{
  "routed_scale": 1.41,
  "balance_bias": true,
  "n_kv_head": 3,
  "rope_base": 10000.0,
  "rope_fraction": 1.0,
  "init_std_qkv": 0.0231,
  "init_std_o": 0.0231,
  "lr_mult_up": 0.727,
  "decay_fraction": 0.804,
  "seq_len": 512,
  "dataset": "wikipedia_en"
}
Below are experts of layer 3 (counted from 0) of a mixture-of-experts language model. Rows are named router (the router's row for the expert), gate (a neuron's input weights, with its number), up (a neuron's input weights, with its number), down (a neuron's output weights, with its number) and show model dimensions 192-287. Each number is 200 + 30 x the weight over its row's rms, rounded and kept within 0 to 999.
After each expert's rows: "raises" lists some tokens whose logits its average output raises strongly, later layers aside; "mostly gets" lists some tokens that are sent to it at least half of the time. This comes from a sample of Wikipedia text that the model never trained on.

# expert 16
router,230,171,159,192,189,187,186,228,251,228,240,180,234,165,211,202,214,205,168,217,220,229,171,184,223,175,176,255,187,212,244,224,241,188,193,222,213,133,208,215,190,159,174,174,248,192,194,204,173,221,225,210,218,178,176,217,257,179,207,186,154,180,226,225,203,223,201,162,194,229,197,194,194,144,178,221,189,154,123,227,176,214,178,187,211,183,199,157,158,230,199,174,228,156,259,192
gate0,197,179,220,180,213,225,230,223,221,224,187,196,233,210,228,237,165,175,200,231,260,242,216,194,198,175,192,198,178,222,213,155,239,191,199,238,154,233,194,209,193,207,220,170,196,162,223,170,277,230,171,216,132,203,178,226,222,197,165,207,192,166,214,204,208,186,286,153,170,228,213,213,256,175,193,162,183,219,211,139,167,193,237,196,210,180,195,196,204,210,180,179,207,178,202,197
up0,219,176,229,205,197,213,193,199,175,202,259,153,244,211,114,217,173,206,200,258,184,209,209,242,245,237,178,215,164,201,235,187,203,230,204,188,166,223,248,166,157,206,161,183,207,169,228,184,217,189,177,244,138,170,236,231,182,184,177,175,159,227,217,129,182,194,214,187,185,189,180,212,221,196,219,223,178,178,233,249,184,204,158,179,257,237,161,118,177,208,207,177,246,170,198,239
down0,195,253,221,127,257,185,243,150,197,242,183,213,223,181,270,250,230,183,195,205,233,218,187,193,175,151,180,239,233,153,143,248,201,224,197,213,157,196,250,189,208,170,180,215,215,196,240,201,193,206,218,192,215,135,190,208,207,228,204,185,236,233,221,214,231,191,227,196,209,187,153,173,210,229,188,176,257,191,206,239,151,233,209,211,153,197,194,225,191,194,185,175,166,195,190,230
raises: "ig", "re", "ens", "el"
mostly gets: "at", "zz", "un", "in", "it", "on"

# expert 20
router,178,226,254,212,215,227,205,226,209,193,197,204,227,220,194,191,196,218,236,196,199,193,193,179,222,178,246,160,221,170,210,209,181,204,194,168,126,200,174,198,169,293,218,187,195,202,212,167,228,198,126,175,160,191,155,260,203,190,164,160,178,243,220,220,185,174,160,199,263,153,183,219,224,229,266,234,212,228,192,186,188,214,188,210,211,169,127,188,182,120,224,191,159,210,195,255
gate1,227,157,170,195,216,185,208,188,165,211,228,218,158,218,215,216,168,163,215,194,202,224,214,237,164,161,145,174,187,185,203,218,193,210,215,228,194,242,187,201,200,175,183,158,178,199,185,224,154,228,208,229,214,213,249,154,144,216,166,215,239,183,199,125,208,220,227,201,141,232,195,181,212,211,195,196,194,211,179,166,204,210,151,247,262,178,169,169,192,213,180,190,190,177,241,235
up1,224,207,162,207,129,182,201,239,233,196,134,189,167,211,257,231,214,175,199,241,167,172,208,170,164,177,238,200,227,167,250,226,196,209,250,200,183,207,203,220,217,237,250,224,174,205,177,177,237,230,220,205,233,170,192,161,233,204,177,212,214,200,180,251,189,218,218,194,116,241,241,168,204,206,233,248,192,237,178,225,254,176,220,159,200,233,239,248,235,163,183,228,244,214,201,180
down1,142,217,177,229,225,191,191,206,229,157,178,145,185,153,251,149,162,201,232,147,219,190,251,215,198,169,222,220,195,176,215,213,198,191,203,178,165,230,205,198,178,241,219,189,226,173,258,131,170,213,184,229,204,236,205,165,187,235,183,188,212,151,198,243,199,140,270,228,175,211,216,257,188,254,245,190,219,183,222,185,185,231,181,225,140,240,203,175,258,259,218,222,221,202,227,267
raises: "20", "18", "19", "14", "21", "13"
mostly gets: "20", "19", " (#", ".\"", "18", "\"."

# expert 28
router,211,190,208,217,203,211,188,160,139,251,201,183,173,217,224,135,207,185,233,222,150,192,262,217,205,217,211,204,181,193,196,183,214,166,214,256,150,232,210,233,221,154,162,214,170,190,162,214,186,260,132,155,206,190,220,190,198,186,240,202,198,124,268,227,170,197,190,206,142,190,202,170,208,201,201,212,232,166,221,206,188,181,185,197,221,187,226,182,252,209,201,191,170,209,231,188
gate0,176,285,193,218,196,178,224,230,176,216,201,174,187,230,194,190,230,206,157,261,194,209,236,218,199,218,212,224,146,180,171,210,173,172,209,210,195,165,223,215,205,231,171,198,196,217,205,175,206,205,193,254,197,197,219,144,236,178,217,219,161,202,228,209,201,175,211,154,190,141,209,194,187,208,211,303,174,184,210,203,172,229,179,211,222,225,188,137,136,259,200,194,207,191,179,230
up0,197,221,193,269,151,210,223,180,172,203,217,202,187,199,225,197,186,213,265,215,173,212,237,196,175,214,198,183,193,169,230,223,238,234,233,231,193,201,178,235,240,214,183,211,187,204,180,212,210,231,194,226,198,155,197,223,217,242,222,202,109,174,206,182,203,189,134,180,164,199,127,194,225,170,230,182,224,200,154,224,222,186,169,160,161,238,206,141,210,280,200,220,231,158,218,200
down0,210,174,204,161,236,175,182,240,229,235,200,181,174,169,174,190,202,194,210,196,183,241,193,207,205,211,200,192,208,201,222,165,191,163,170,173,191,226,184,145,215,197,227,233,183,175,178,206,205,142,198,153,231,185,156,201,172,203,192,193,188,137,192,200,194,172,233,206,187,187,244,178,206,188,132,213,278,221,246,194,178,192,203,176,225,200,176,199,233,226,233,179,164,158,258,167
raises: " the", " its", " their"
mostly gets: " at", " on", " in", " during", " from", "In"

# expert 15
router,186,148,243,174,276,190,165,230,229,151,247,235,170,238,206,196,176,231,213,189,191,217,262,236,232,188,179,184,187,204,206,157,219,172,176,173,216,263,215,181,210,171,173,221,181,241,184,177,202,167,198,198,169,195,232,234,236,192,177,202,189,206,174,234,183,198,224,214,196,166,197,206,185,206,229,200,211,161,158,192,194,215,229,185,242,185,207,264,242,255,190,179,238,261,174,174
gate1,210,205,179,217,210,177,188,157,159,240,217,156,189,269,159,201,252,184,235,190,220,186,182,184,147,215,185,224,198,206,200,234,121,153,215,218,178,223,228,203,181,186,196,139,220,218,225,241,201,169,183,207,227,160,166,190,176,200,204,197,170,220,262,199,145,148,210,120,199,219,152,198,116,175,237,175,234,196,182,218,166,196,191,229,165,149,176,198,223,173,216,197,187,206,268,213
up1,152,173,222,204,154,206,242,166,247,173,208,246,178,168,248,139,253,247,272,244,123,241,159,232,243,212,191,269,167,126,154,197,197,200,201,195,189,191,117,235,196,224,180,180,214,170,210,199,215,165,209,215,161,238,213,171,184,174,254,170,221,176,194,216,211,230,165,244,221,157,230,227,227,175,167,220,216,220,190,173,243,155,220,220,189,209,149,174,190,203,191,233,208,187,148,229
down1,181,227,172,201,155,167,142,175,182,246,220,241,213,208,194,179,216,222,173,198,207,238,259,170,259,258,129,209,242,180,202,250,217,175,221,185,188,247,219,204,151,180,214,154,152,205,202,277,149,193,228,201,144,204,177,176,222,175,201,196,218,172,216,180,191,225,258,194,259,171,179,186,175,193,165,260,210,235,212,209,154,226,192,195,217,194,167,177,173,215,256,226,202,222,233,214
raises: "19", "20", "18"
mostly gets: " Phylum", " Sp", "   ", " c", " ", " X"

# expert 22
router,197,164,198,161,210,203,263,199,206,274,208,208,197,178,255,236,173,208,231,213,225,209,182,165,182,196,220,228,180,154,217,218,152,177,257,177,163,176,175,189,182,130,220,186,241,231,218,208,141,139,216,188,228,184,162,181,277,215,197,200,216,196,149,202,201,200,218,175,183,229,175,208,169,104,222,201,273,215,208,232,186,197,186,188,208,174,139,206,205,177,187,208,221,200,192,187
gate0,195,208,195,211,184,200,203,216,213,155,223,217,194,194,260,219,257,204,213,186,214,217,263,169,163,198,236,146,167,255,192,150,172,173,244,184,230,171,208,189,178,193,160,194,211,213,262,196,185,235,170,194,227,209,209,221,179,175,180,187,216,223,209,200,222,232,228,207,195,208,185,197,156,154,182,219,200,166,237,203,181,165,231,203,221,193,188,189,194,225,217,212,165,134,231,179
up0,250,204,209,190,112,214,167,233,209,163,226,215,217,164,215,206,216,200,197,221,171,203,126,223,245,155,167,204,249,119,229,230,187,164,242,175,240,205,222,185,209,176,201,261,174,228,218,223,233,194,193,143,211,214,186,205,233,194,216,170,207,178,196,130,196,223,208,203,197,240,182,157,166,116,229,203,190,210,175,176,167,147,209,194,179,158,194,205,209,222,224,191,176,176,209,192
down0,219,163,196,205,149,136,247,170,205,218,293,211,177,229,186,166,165,190,222,218,229,209,156,211,187,178,174,164,181,216,189,214,233,200,239,209,215,167,195,227,157,243,161,193,181,183,207,143,190,167,183,177,210,208,187,187,196,199,197,175,231,194,165,227,191,184,220,196,194,191,208,250,245,282,181,175,156,203,176,228,171,191,202,232,209,158,177,197,207,208,201,198,179,179,160,215
raises: ",", " Jr", " /", "\n\n", ";"
mostly gets: " London", "field", "ville", " States", " Washington", " County"

# expert 2
router,229,246,176,226,181,231,202,194,195,218,171,205,196,274,170,240,175,193,191,172,257,218,231,188,230,187,208,171,173,181,209,164,214,164,193,207,219,197,211,215,212,205,165,168,216,176,230,158,211,250,234,238,216,205,267,185,302,141,139,159,254,174,166,213,218,187,239,222,227,226,160,207,237,177,150,194,197,233,170,164,166,170,158,247,203,231,166,228,198,228,228,230,166,183,204,191
gate1,215,214,200,207,183,209,223,225,235,176,263,204,203,241,161,158,172,209,177,179,189,215,200,166,239,143,242,210,236,161,166,163,163,157,255,213,199,136,198,225,212,176,206,220,167,185,221,200,212,188,229,206,210,182,251,231,178,212,205,224,179,174,217,151,206,215,178,184,135,205,184,181,198,174,232,145,205,148,220,249,226,186,215,205,195,250,190,208,180,172,196,200,186,188,208,188
up1,240,190,196,153,192,186,225,206,206,216,270,178,150,191,181,137,169,252,184,218,218,161,187,208,151,170,198,208,201,172,221,192,193,219,161,193,215,179,208,213,150,216,194,194,194,210,201,236,255,219,292,216,207,211,263,202,181,266,128,230,191,159,162,215,223,199,223,196,210,264,118,162,143,220,218,195,190,198,211,243,194,206,151,244,212,193,151,203,233,181,189,180,282,235,215,205
down1,248,147,202,185,193,197,169,193,227,231,206,150,145,209,206,208,208,185,239,230,186,243,204,189,217,180,217,147,189,179,241,171,165,163,190,224,197,224,186,228,227,260,185,209,159,195,220,178,212,242,160,160,188,179,219,222,172,183,199,159,205,209,237,203,231,162,113,165,199,220,189,223,211,273,206,248,173,185,177,203,167,217,228,222,222,165,183,229,246,215,213,192,191,208,266,199
raises: "5", " months", "19", "9", "0", "8"
mostly gets: " AUS", " Apps", "28", "27", "29", "6"

# expert 9
router,178,219,171,217,220,233,136,132,207,138,199,153,220,240,170,250,225,234,181,157,190,227,205,223,139,210,199,184,226,220,167,189,182,214,235,202,223,200,176,231,194,222,262,207,207,235,166,205,203,173,179,141,221,197,174,210,210,198,140,177,198,200,180,208,212,199,232,172,199,222,173,204,221,213,237,145,183,242,228,206,189,264,136,194,198,188,150,204,175,186,132,149,197,244,192,163
gate11,183,226,198,184,192,203,191,218,205,183,181,136,178,187,169,229,145,245,222,211,170,255,180,162,196,239,158,239,173,176,192,179,282,238,252,222,160,217,214,218,191,236,193,203,203,230,215,159,197,230,200,144,203,222,196,195,204,212,217,190,160,192,175,155,220,199,213,158,219,207,160,151,223,263,221,185,222,203,185,190,187,177,173,199,184,216,174,184,201,242,155,201,200,199,176,198
up11,191,217,263,205,177,218,210,194,239,188,200,198,220,268,201,195,150,144,184,194,223,186,253,187,175,190,184,178,180,221,200,194,197,216,198,244,199,158,195,245,158,171,188,237,185,236,215,203,188,253,196,176,201,249,182,203,164,200,246,173,197,201,209,147,199,221,184,188,187,184,179,192,224,185,212,193,238,233,195,202,139,203,183,208,227,231,219,211,165,211,212,171,223,170,169,201
down11,151,158,230,174,158,201,214,212,202,186,187,198,253,208,236,261,186,190,164,172,169,224,223,203,177,237,212,187,153,235,172,185,202,247,211,211,187,218,189,160,227,195,228,188,211,206,229,139,167,215,225,245,192,252,197,167,208,190,141,192,190,196,205,178,183,215,215,182,264,199,239,183,221,232,211,136,237,243,234,235,167,223,155,209,219,178,241,203,192,204,249,205,215,204,159,250
raises: " However", " The", " In", " This", " They", " It"
mostly gets: "′", ".\n\n", "\".", ".", ").\n\n", ".\""

# expert 26
router,202,201,178,231,194,210,212,237,213,205,191,227,248,181,223,254,134,158,201,227,209,169,188,262,228,217,194,185,191,187,200,212,139,237,282,251,177,175,215,188,194,252,219,167,198,158,220,189,254,201,184,208,187,218,244,195,215,219,214,188,212,161,193,221,158,200,201,224,163,208,241,259,250,204,242,197,252,185,202,229,225,145,172,205,186,253,201,196,141,220,160,188,201,216,196,187
gate2,253,196,232,216,82,194,220,193,163,214,206,156,203,223,169,241,243,217,199,184,168,227,195,199,209,221,153,203,204,200,133,252,196,167,229,242,177,197,183,200,193,204,178,208,193,270,169,226,234,207,199,160,215,219,224,159,230,186,186,223,151,212,172,173,186,191,184,216,134,210,187,214,184,198,218,187,243,263,227,228,192,232,232,164,184,143,142,257,111,221,173,199,197,186,207,207
up2,177,129,224,227,195,226,171,206,225,226,189,225,173,130,211,219,215,186,178,179,190,200,279,193,248,207,225,201,250,175,191,225,195,188,198,173,204,240,167,224,215,170,182,194,186,230,213,181,192,140,206,227,164,236,217,215,220,211,158,199,221,210,213,156,218,202,202,205,189,181,187,209,229,144,131,226,170,215,205,230,139,180,178,254,203,170,187,185,195,167,206,230,175,197,202,166
down2,185,188,196,188,190,195,170,152,218,205,190,181,261,202,198,153,182,181,184,213,184,158,185,185,203,202,190,220,227,205,193,204,204,182,198,218,246,160,194,211,208,218,216,226,215,149,270,170,227,217,165,200,212,157,193,249,230,196,219,171,180,105,205,204,189,147,227,291,125,209,231,231,237,242,248,225,216,194,225,222,208,127,178,181,191,203,221,188,180,223,285,188,207,221,225,217
raises: " by", " and", " were"
mostly gets: " located", "°W", " born", " built", " km", " Coordinates"